config.yaml
d_shared_expert: 256
router_score: "sigmoid"
lr_router: 0.000278
norm: "rmsnorm"
optimizer: "soap_variant"
beta1: 0.95
batch_tokens: [65536, 131072, 196608]
dataset: "wikipedia_en"
Below are experts of layer 2 (counted from 0) of a mixture-of-experts language model. Rows are named router (the router's row for the expert), gate (a neuron's input weights, with its number), up (a neuron's input weights, with its number), down (a neuron's output weights, with its number) and show model dimensions 384-447. Each number is 128 + 24 x the weight over its row's rms, rounded and kept within 0 to 255. Numbers have three digits each.
Before each expert's rows: "raises" lists some tokens whose logits its average output raises strongly, later layers aside; "gets" lists some tokens that make up at least twice as much of what it gets as of all text. This comes from a sample of Wikipedia text that the model never trained on. Tokens count by the router's weight.

# expert 0
raises: " However", " They", " The", " In", " Although", " Some"
gets: ".", "-", ":", ".\n\n", "==", "==="
router:124140140139121106133126102113141131155125137120121079108168138146102160118142075098143125108118112139142127127119116087117126104085126102179181115101102109157109104116117122087114118110133111
gate0:136108125159100138169145142154118145124137114114102125116122154105132158125094145148112154098107171124108122114125115128149128124129144160124143129092076113172175150119084117135161097116153090
up0:117106120122102104175130162127128159130127102183112144133137140157127111134111138164159142092090141100105113099133098137144160122125156154126125128097106144147175079142116154121140094143144145
down0:111169137134124127125148079116109148104127131118130125079163092128085197116127138139134131100154095137147126174152155132146141131098125100101162147115078110128154146136120127159120085094139121
gate1:104120113157098121103140111148135107158140114123085124154129145124141175170092102129186086137088124160135104151108097090110120147097132149154110122143118135165135099096087130109121115130126101
up1:124102125129150114112106113133158076163110144121121128172130166123138095155139122092155089122148098166116104135115106102162127169105145108107123105110097125102190143142155125127130161157069119
down1:141138173127097157119116101066107140125107093128137129175148119107152055134147124163124140163136143102127155112128160110127107104153132145119130127116089111089107137095138123138150107104144086
gate2:150128115150110102143137119133129110169144171097124123144109131170114162158151118119107135133119103162137127185135120145111087124104108133097142120116120126148119105132203109114104125113130118
up2:117128108101113117093134115135102153111149114171135149119147139143120180145147161112122136085096095157113150129116100115119156146101082104093137120101171097114092117105116123115160160127140153
down2:140170112130113127153152144149111157170145111094127149148141152142157141097116090139132142094115085126123155137100091116104147154101119096110143134078122151152137149148182100115160114150113098
gate3:135103174115127161137152130143128150105127174100145114132101169146122119121086109210072073094149137146169153092170139159097143131095160149112133131166142093149153132130136131106142133143106126
up3:151127092161106126108110130119128119137154087152116115109139102132147108125130126067150209142115108100116114152126110102149116089140105109140122096125106151140124130140141108157117124117138097
down3:106114119112103161132124115169122085144154169090122112142119162161117105109151098101116109147085112107088129125137119112126126133143127155098114094118145120131109199133096145134119130100127138
gate4:114100166147152107175102124114185136066176125092136112148153139137129134120133155148149129107120168126115073083169131120172131110162137133144143099131111128132124112145124129111132088143139156
up4:118098102138068104122149098134089100099083128120108117119125104140108112112097105127129178095132091117128164092083175145079147154124131149133109160114193136154116132126145127142154101109121126
down4:088134163124151142101128087118134163159118114165103125139129110157122150103104151154173154109057127124097145151099141135102144123134130084085101113129142088109116140139159154150144113136133125
gate5:184099148136120150177146173129094123131116097108134132126155127145096102105118117066166107130104098099100161148112093116123135134093149112123146166116119135132107090116166166112111140140134171
up5:095164123154093139166167118149120128137129100126128144147099140154119083092106154101157160154155100112099149095096107128127146108162156143139174131146139117129091139146135116131108129145084140
down5:089127142137151150108105114114188120095127144134120096112117173120146141076122123136116152131149122095146092092082119122145138160114146120068135137099162108111103104146122139116137131157133118
gate6:141112150079099127154113118160106118124120164125145127133101131150129103128087124142153142114098120173144112101099127179122136105097112161111091157118108170115164143149097188125139135108108131
up6:153125123062070113151112122162091117133145176130130126128110133139126108125110123126128129118139103162148122111104122158134137098110102153101092130121119151146157149136112161127142139129101124
down6:120177086108117137125110133112131123140129094171084135180132069165099152127060119142162146133112102165095162131173131139126138133127110166154107090133145119117102126151072129128119138168123152
gate7:137121107111097156139173147108117116086150141091144183129089127140136108186135139131105143143173136131163139154129103153148098119171135129114133155100136129130140136118112103105181124110183124
up7:116119139137080172091142116135122155112145155161165183156125170168102084138127123139149101145123107140148139175126109131120165096107152096116137156137118134087117160131130156136164128132132115
down7:105120130130125210145131135068102117129091148165135143126119087096159137157129131150119119165176082135143146105103092146163130107123133109164114138145115124138146095101133092141137122121130168
gate8:148139141132143135160136143123158116188101135145136104119144168120138118064129120156148133113118090140120113151123163136147125127148133132075125111095111144154104084109118120174139133128132110
up8:105100185124131103147102137124148139098085159138138181170116126115138064069121131148105114109159115104147109104103104130128112107098110119129160124103084159145143105065102109105099137192142105
down8:138143139142128116156137142110112101117146150108111121122127147196099114094125161093107177130105158151107126158128116095138113129074128116124095111093136163095120139205144152173149138154142139
gate9:136132149150155096155161077077157148083112120129132138125126162120118136157143110154135166131142123211105165131116115102101111108121123096142112112109153114124102098158134082098150156171135136
up9:132161178124142140085131158165113137157135115194141124106130134109125120087099156105122109167112121099158111133090115150129156123104118103101141105128135130094102122105145130141106119085123091
down9:095104157131153150130134139157109128144130115147125103084132166108082143165126096099129133138168097116095114135105113167133126120133110128110140121166135068132139086067135131113135094145126129
gate10:158141098176142133080185152177136101134181146117137132111126120115105157127181117162137125089093101138130135105129117131100144200090108087105132133112101153136131093111173141162105141111155111
up10:144131147113160119119103090130133160146116148135103125136151118131136081145137158154159130123090141133118111137163132156137146083158093091184090146131133149141140150141146149102078101148107175
down10:130107090131189119117102101183142101086158146127122116122142111112115117148111133183147139094116126118149104135121086119133136135115151127142113135120081118131184098144137157123190128128102130
gate11:140119082138129125104165095132093114115132150073155137122115117105141130108200181113143121076129142092146130147095119136117160113139110152098112119111158134124147119142159142124103129111148124
up11:128106079121146131116155120146089095108130155120130151134147104126123146150175172122132127106117121091130124131101119137117171121160091139094118133101141140093140141157150175086076082109133101
down11:152146146108181097128108122125091123169162131111107118140121100110152111111125141103136149138198130122137108145110110149207136114170092109148178112123144107150154119088125100078105130147127137
gate12:135111143147064112132157121136133143110151143101132169111152114139103145135166126132126113123134138147086136094153140115132141109132120113147100116112099119127096151124082102111110157139122116
up12:159117138135093133128128081103129069117121127130103165109140149150115131116137168156128101099118193148139101126093163110161115167135123146117150174158161130137116115126063120141168110145147138
down12:147146163073105136162162143112160126111106112124142108117142115090163098075180126112135165134153125116170113136074146078177127133145143161152149095118129133112088046100115154144170116133162140
gate13:146140093135157112153176139106142171128118099163094150084151141129130129124123113146117165161087127130174176151100122095145154143126136137129064114154113110155108181148131126139139105121156116
up13:127155130114122156152114099128118114140136158107145097093093112144113174118144163119114123073135157159128080136147131120126084097071134158137146146115158134113123111100100141154165173112113140
down13:084127147145129080133154172203116110138141127098135106116113140084166070162162133129137128130098081118097131158127104102103095123130150134162116149149115126146116116170082128114148131226076149
gate14:119119118124117108152118150133152144136127123094138114144122087102141111141152108146101130062126110136110103101099135096149153124114139116123075168136125133143131131161109131110158149163128146
up14:117123093119124168124129135117146122120122116128120142174123115121082122124124108125091120138101112119115147103132125159168124095113100142121126156121143139135163154126126132104134130122112128
down14:101168137107160081153104120072127117166133146133093123107101148133156161107120168098151138097144153131078139102096146088107171137151166139121130118126118117125110092151112128176125145190151121
gate15:162200128121140127116137160087150100118139168136147128119106120107150112132101146108130150104063122160153139187151123132129145125140164168104182150134118092129130164129160126110149101145132131
up15:150124173122152132130143131128172136103163184094155149119109157113148149128089148138149156098112122127148124177136114147119165151169131170088157140148122106141139177121155123101160100143129135
down15:135119138120110149151138093096124122127119091119091106107164111152131147119118164090108125155133152119143143123115101117133120104141125157138120138138100115136128140113102088121141134132120194
gate16:100103138132157116137115141114134091155108122115112174077132114138083130101125144100145143108133148136114098133102104122165151136114077127083164112135153121117076115119112107122167124167127096
up16:107125151125144118148137142120114095159121130122110165085099132143096113090155147106171128119132125130134076168116116123159128139113096146111162116152144121129097118126135120122151141164132112
down16:093164113123118166118123104114101130141119157117113141152108133143180148069171162097096088119124123094131099114163088149151109152120155136119120136140111127121133149089124176114154159129164136
gate17:122105136142132130121108163117070097127103161123237104147089133109105123158090102109124152186117095097125116121171103132142133110146120109087164127146103164136118101132144148155133155154143114
up17:151099137133122109197110125105107137140142137153110145107109160137143150156135159134131117160144120141138178120124134126143114099138151117144119144117112134143109091112122126127129174103137182
down17:111162101110161122128159114106097142127125106083134111107149154152107093141126106123121101126082097104115125150088112104138123112153155111095074116096164095146147111108134119090110110063105195
gate18:144154132092111098123138134108120087137128147169147142121128133085151124111120108158157101107085123104122116183103169102128160197103107131131103106132125127114164183135124086099161155159141091
up18:129129111129097093124117146144154128138106121135160157123134136125132098139146074126183116179140147117149150122133126117137111156106138114158178137139132104178152125125115096106113113151153138
down18:153106162137119130097115116151123117125139159177122112150174097116142102098143088129098071078110143140127113161145110105107132136150174124095128134101165116133155148110148134134144147102090120
gate19:100112106137112144147104154127146112167114136159179121101159121150123108113155090101154118108123175086124129151116100142096116146120164145132102189158118154098157139161122082127150133102079141
up19:130115138140133115119111114147139179131141142122096148160127124113115160119079139127110122137138105132135111125171112115118098135086136140174110099131100091122132090095143147156117121165138134
down19:146144108117137159132123131123133166145192156139135116166122114121117099169115163131128082145188112110132127141143126123140123083111120126136143096112108115125121126134112150101159125157173109
gate20:125114137186135162126108137153084131097115109173148132131118128117099096142165134151117124083093090168155095171115171101119138134150128067146140141146106128109117120133101109117121126125142105
up20:125103129161132129119157158121114102150062108111151134158142127092142117161147124116121140111103129137143129122131142097150150164136099111136142132117109091121166123134097112122138112105158180
down20:139079102126137103086144128113110157144114079156133117166120124111132142159128132122141175134137124119140084130138105113126111102126100084111084143105129103107144119123116146097109164117158131
gate21:116131080098077106102110066136105148141133128110166064105131116150060169148162106125102133097120117111145152110117117180148119118144144128118142127132164132095116120108119125086123096123131126
up21:137089148092118124127092110143127152121139163145105074161184142188060143129142144138118169133144107110128153151139140175155079112141092116131123124139090112113116122102135177073133117121136115
down21:157173139138106141109130150103102108138096154122170115128108110139140179144154146100160138125138139124117143141144136104181101110111096095160096136106126147132102101121162134141118133098100148
gate22:092118126123125130142141142144119146115127128166133135174120169131119121118108155136140131121168152138111109136141108169136149145146126156116132098095123176100190134129106128115129100129145088
up22:105146101116143160110095108114158116127128146129149114133158116122123139115119113127138129152153114137129121146177122094145130129139113121113106117141141130107125123124123099130102156161092144
down22:138126101141134098122122114144143143134127139130134106105126136111114130129135132171152097129146103162173112134158093093144090151123100169113135144123113122130107111121155120076083138147073109
gate23:151139129137111120151137173157142159134139148103122149167122151137089131110122123135147181074103130092114094145124144140115174171149197147137122150122116124163149180133137148141118133113065132
up23:135113127127110103150137145128133155134159136139117142172105131112094124155096125146138160105090110128106118137127150155104168159164203136132148151085125137158152168146140136167132125108083126
down23:084088155069136166138161119134105132149154129128098128183151092127160108166106133200148154130131107113127127146110157129126184092129161132117096089093095141163125194130114143140123108145103074
gate24:124102147129146147107131097126115105109122136146148105134143134139118119131095132120153133124108114136151132112112119190177153124142106129162090195115175148162126157100153157094132124144147115
up24:142115101107110150115153096133120134121142152157159114116157125143125118152078124115131161134118112186168143086122129132164150105114084146111101134144157152127112180078154156093118131113152104
down24:136113197106148152120106130098094111124140111132135105152144062083109194109085165157135128098134150135116139151117148107099126118149092145116117084146115124124140169099125128149103153126131132
gate25:135145114145156121142128151148149150082113128137128139128155091132077147125145113112092161121100130152124122162144112170098158144129103118135136170126084133114085102127129146113176158125167115
up25:118132132130135157137125132130181121123128167120178087143157118126094165160149140121184142159130171142102106142118143137095106158127101124140120137113096109137152135122114112094110134111110106
down25:111162124128078148138160118123126090164133124150151123092101118146128124112129107143104145131177086147066115136134085120128114091097122158121153156117145121110130088142110115137152144092122181
gate26:158119147130137093114120136141142144173153119150145157136150158149144131121187108123106133135160112142135117130134103129122135166174134122145173145113170150101111140115128113130105090114137143
up26:129126119089128120114156122161153128113155144140188178141122148098121115144154115106135162120132146131152108082146092158126117141184118099131168116070141109098169088157132082163134114117154149
down26:124119152096142155116077107097114098113141156153111109128132116121113123133109114141127111119147130115117095116110143111133109133154103150136121146122134115129125164157128113133080162145134126
gate27:113117167113108138084136110121142132113107161090123184082156137126107115143135123171155125145104116143162111155109129149132132116140152124150073135099103131062121204143089167146115126112131123
up27:141138158125114090100106131087125169138080145101138145116137116107087108150104140144139129139110154117120120131097168151099126118152096129196108146118082107081135142101089132157121133109111120
down27:108172095150114137080136139088121122110128138131154166113120147170137161154131144150123152138128135137144174131114106143103149129092114164127126180107146122098124137132154131141116158109120107
gate28:111187132121109144108101146149111158145148147120171135081081145136126177150082110157139115095151163134123128102118126113136137178117143114123135097126179154080138128170112130150116163167148126
up28:130093148127128122161162113106152112147113078129086130196188116154158102106146142117103115151105091097124140186131147136133158074104093121138088166124070108169146082108132117132131109094130131
down28:079143115121107115129181129081105116155108109104136103133118111105138098147141139168127145112142093089124132110121139153126112119142135162085149123144089113146131115102085096144120132139138129
gate29:173137123129165105144153100133130160101187110165095143181130151134163121176122104087172155139124102119126108100124107111162108134149191093107140141131134146118172124123134151110131091144097144
up29:117100155120117116123142139122091111116094160183171112100097122111158132134160142112125077115121132103113129163118137145119152130127123106142117125130114157133150133161168062156099158137129123
down29:101137088134105070134161153119115119107131134128108143108077168149108136113161127115111108149115128162141127118102143120192106120097156142159088144122112150139136119194150140160150153144132141
gate30:167136113090153102152092116168117120119144130128121101140133098160118131144143150121136142118127129084120115141114105082126149092152117123125081108124158133115125100132127167081108148113193133
up30:119106121074124154120127108152177172121131129126122188153151133120119124147129135079143111105086154051125105161108110098151122095151128128132078136134137133092105097132103148094123129139136154
down30:170127161092102162098130135149143157124138093159136122162154144099113143117167095137147092147161150086119125128132104089099126127156147102164145104148123126151109120084134171067113162151156078
gate31:137103144135138135149156139154136109113112136120130144116114120150143136133134139147122159142153119136162091187109166136096106139146056120121136159132122141098143141165100111153126114134156133
up31:147110162105142121153160104144147100114123143127145163134089105129155167184170165112137136163128118134107112136106129085160155116187108183183169102161131141114092105067137124127128101117114106
down31:152136119089129131135157146106118096081104139126142125150147115097143117128097133118061136140117145111104133109130188176113137160122111166092141109131145124171150118182140149130127104155091107